python train.py --moe_layers=[0, 1, 2, 3, 4, 5, 6, 7, 8, 9, 10, 11, 12, 13] --lr_router=0.000721 --max_steps=3324
Below are experts of layer 3 (counted from 0) of a mixture-of-experts language model. Rows are named router (the router's row for the expert) and show model dimensions 64-127. Each number is 500 + 40 x the weight over its row's rms, rounded and kept within 0 to 999. Numbers have three digits each.
After each expert's rows: a language model's description of what the expert responds to. This comes from a sample of Wikipedia text that the model never trained on.

# expert 51
router:434547473511511538547511541501545417460457483510501568497480469557574525525516457461513483506498551504444521473503487543513480515519499514506515525582461584516498586578503457477528418463467516
What it handles: Past-tense endings and word-middle pieces, as in assign-ed, envir-on-ment, contra-st, defend-ant, plus "),", ";" and ":" in times.

# expert 50
router:503495523483528508446529485506423516452502532472557440517449432558407480412552516584539504542516443480488511470475455441504430483470520529524489558435479526474460428431524542518491550455475519
What it handles: Single vowels and endings inside non-English names and words, like Zhang Hu-i, Sang-u, Ind-ia, plus g, p, Gu, Q, ing.

# expert 62
router:538456429456421547442491459524559560512416473499482473491509533419479491520499494437468486517450568536486516471495492478510472522505568576472472492505498517496466553455448501476482502533478542
What it handles: Conjunctions, auxiliaries and possessives in running prose, such as and, was, is, be, or, have, their, often following a comma.

# expert 13
router:559421536527527487530449500523443488491541512523495484512536502519548550504464468432473484490475528523555435482491529505452530405515432455483437454590535464564496432553510516505590517566579445
What it handles: Middle and final word pieces like -ed, -ad, -ith, -st and inner digits of years and numbers, as in Peterhe-ad, orche-st-ra, 200-4.

# expert 37
router:510527512491456482515509545572499448535527427578424504469540481458481467548473537522507534492508461424476480520489448489551521497461482489526505423495565487575483528477446542529491453532482548
What it handles: Inner pieces of common words and short prepositions, such as c-it-ation, Ass-emb-ly, can, in, of, film, played, used.

# expert 35
router:518531483477505502449447503495486506481455458495488551480450469484471513498449569537506471530541545476529499498558552409505431545453444490493471424578466436553476534531453535463543558469516496
What it handles: Sentence-ending and decimal periods, abbreviation dots in names and tables, and an inner h in foreign names (Geb-h-ard, Langer-h-ans).

# expert 7
router:461491504506442502485502409590494548444477510518502482525497525429484454482593529463501516527443445424534490530526512502518490503476442474500464493483501520457496487478527518508437514559522464
What it handles: First letter or short opening piece of a capitalized name or word, such as L-ap-id, C-ruz, O-pen, Mon-tford, also lowercase p.

# expert 0
router:501541522592529533499519513544561512512519501492514475522511556492484486554483510550474421543496486490502541495480490487509501523598517531486546427566492505535467548601522512454474461436544515
What it handles: Single letters and short pieces inside proper names, chiefly e in Einstein, plus commas, list hyphens, and capital syllable starts like Ne, Pro.

# expert 27
router:547502455480527591468460547480521532486504461538569500515491539503475430528484492408487498580534457553559461505503463470490450496412503484480567505460418554444556474529493539500494503483497526
What it handles: Word pieces with a, b, z or capital A/B/U/Z, such as Sal-z-burg, Ara-b, Alex-and-er, U(K), often the start of proper names.

# expert 4
router:518544477535528467534594506532519510513493468473461457471428486447567597512499479576524531536454524480481417494425505519588583526524465530559552487448558561547472545476496466447468438452448448
What it handles: Word pieces after the prefix re/Re, especially le in re-release, plus the and verb stems like exp-ect, redevelop, reducing.

# expert 49
router:497509500475453513479462457542478498504546536517539461468500510559517469552617585484455522471463520521501454524535557530446528449449497490569486528423597447481549445496478519461555527447521505
What it handles: Closing parentheses, the, and parts of proper names and titles such as New, United, Bl-ock, A-ward, Pennsylvan-ia.

# expert 20
router:507449537480483456506554578451540561466452437499538510531472519434502472536483472569541555452494539546519485473491561523543524438505540517541484494510541528456481516504528540465550485522520516
What it handles: Word-initial capital A and E, and Con, At, As, plus "he" inside names like Mic-he-langelo and Matt-he-w.

# expert 17
router:431488555496497493526543578473453546495541566473492544486496539492544502421484491488552470475485443448529517526566510537506470527530489538472449443498483498467491556452540530509510544525467498
What it handles: The letter m after im or pre (im-m-ediately, pre-m-ier), and capitalized onsets such as Ph, Sp, Gr, Ch, Pr at word starts.

# expert 47
router:492437553508466423512455481508545474500488448515516527451470480501474435514510483505500548491370494553519450523550493527467525527512475523522542531473439571447499487475502485456399490579566459
What it handles: Plural or final s and syllables like at, ets, ins inside words and Latin taxonomic names, such as riot-s, pedi-at-rics, Aegil-op-s.

# expert 14
router:516494515530525488498509502532489481452434453473558481515436545497540482564476571477542594566414470426536488440506520502483446489490532478506507451484415462507552527540478444501428517435467563
What it handles: R and r pieces in names and words, especially Jr after J, plus v, el, ol, ill, as in Byron R., tr-ade, st-ill.

# expert 28
router:513476562576546502516480496458458462447429543509475538481501537477421520484439489515528545467558445473536492564480465423516465541545524497537510448441522460478584504461462540461441452609503493
What it handles: Early word pieces like ac, ob, ab, pro, sub, trans inside words and names, plus digits 7–9 in dates and tables.

# expert 1
router:477492492556480473487455502543538519509489491512540457540557513507489543543514527551515477485508536490480491462475398458483508466480502512551528471486499458480449441477493500503472566475582557
What it handles: Final pieces of proper names and demonyms, such as Ch-ile, Jol-ene, Agus-an, Chin-ese, plus possessive 's and list commas.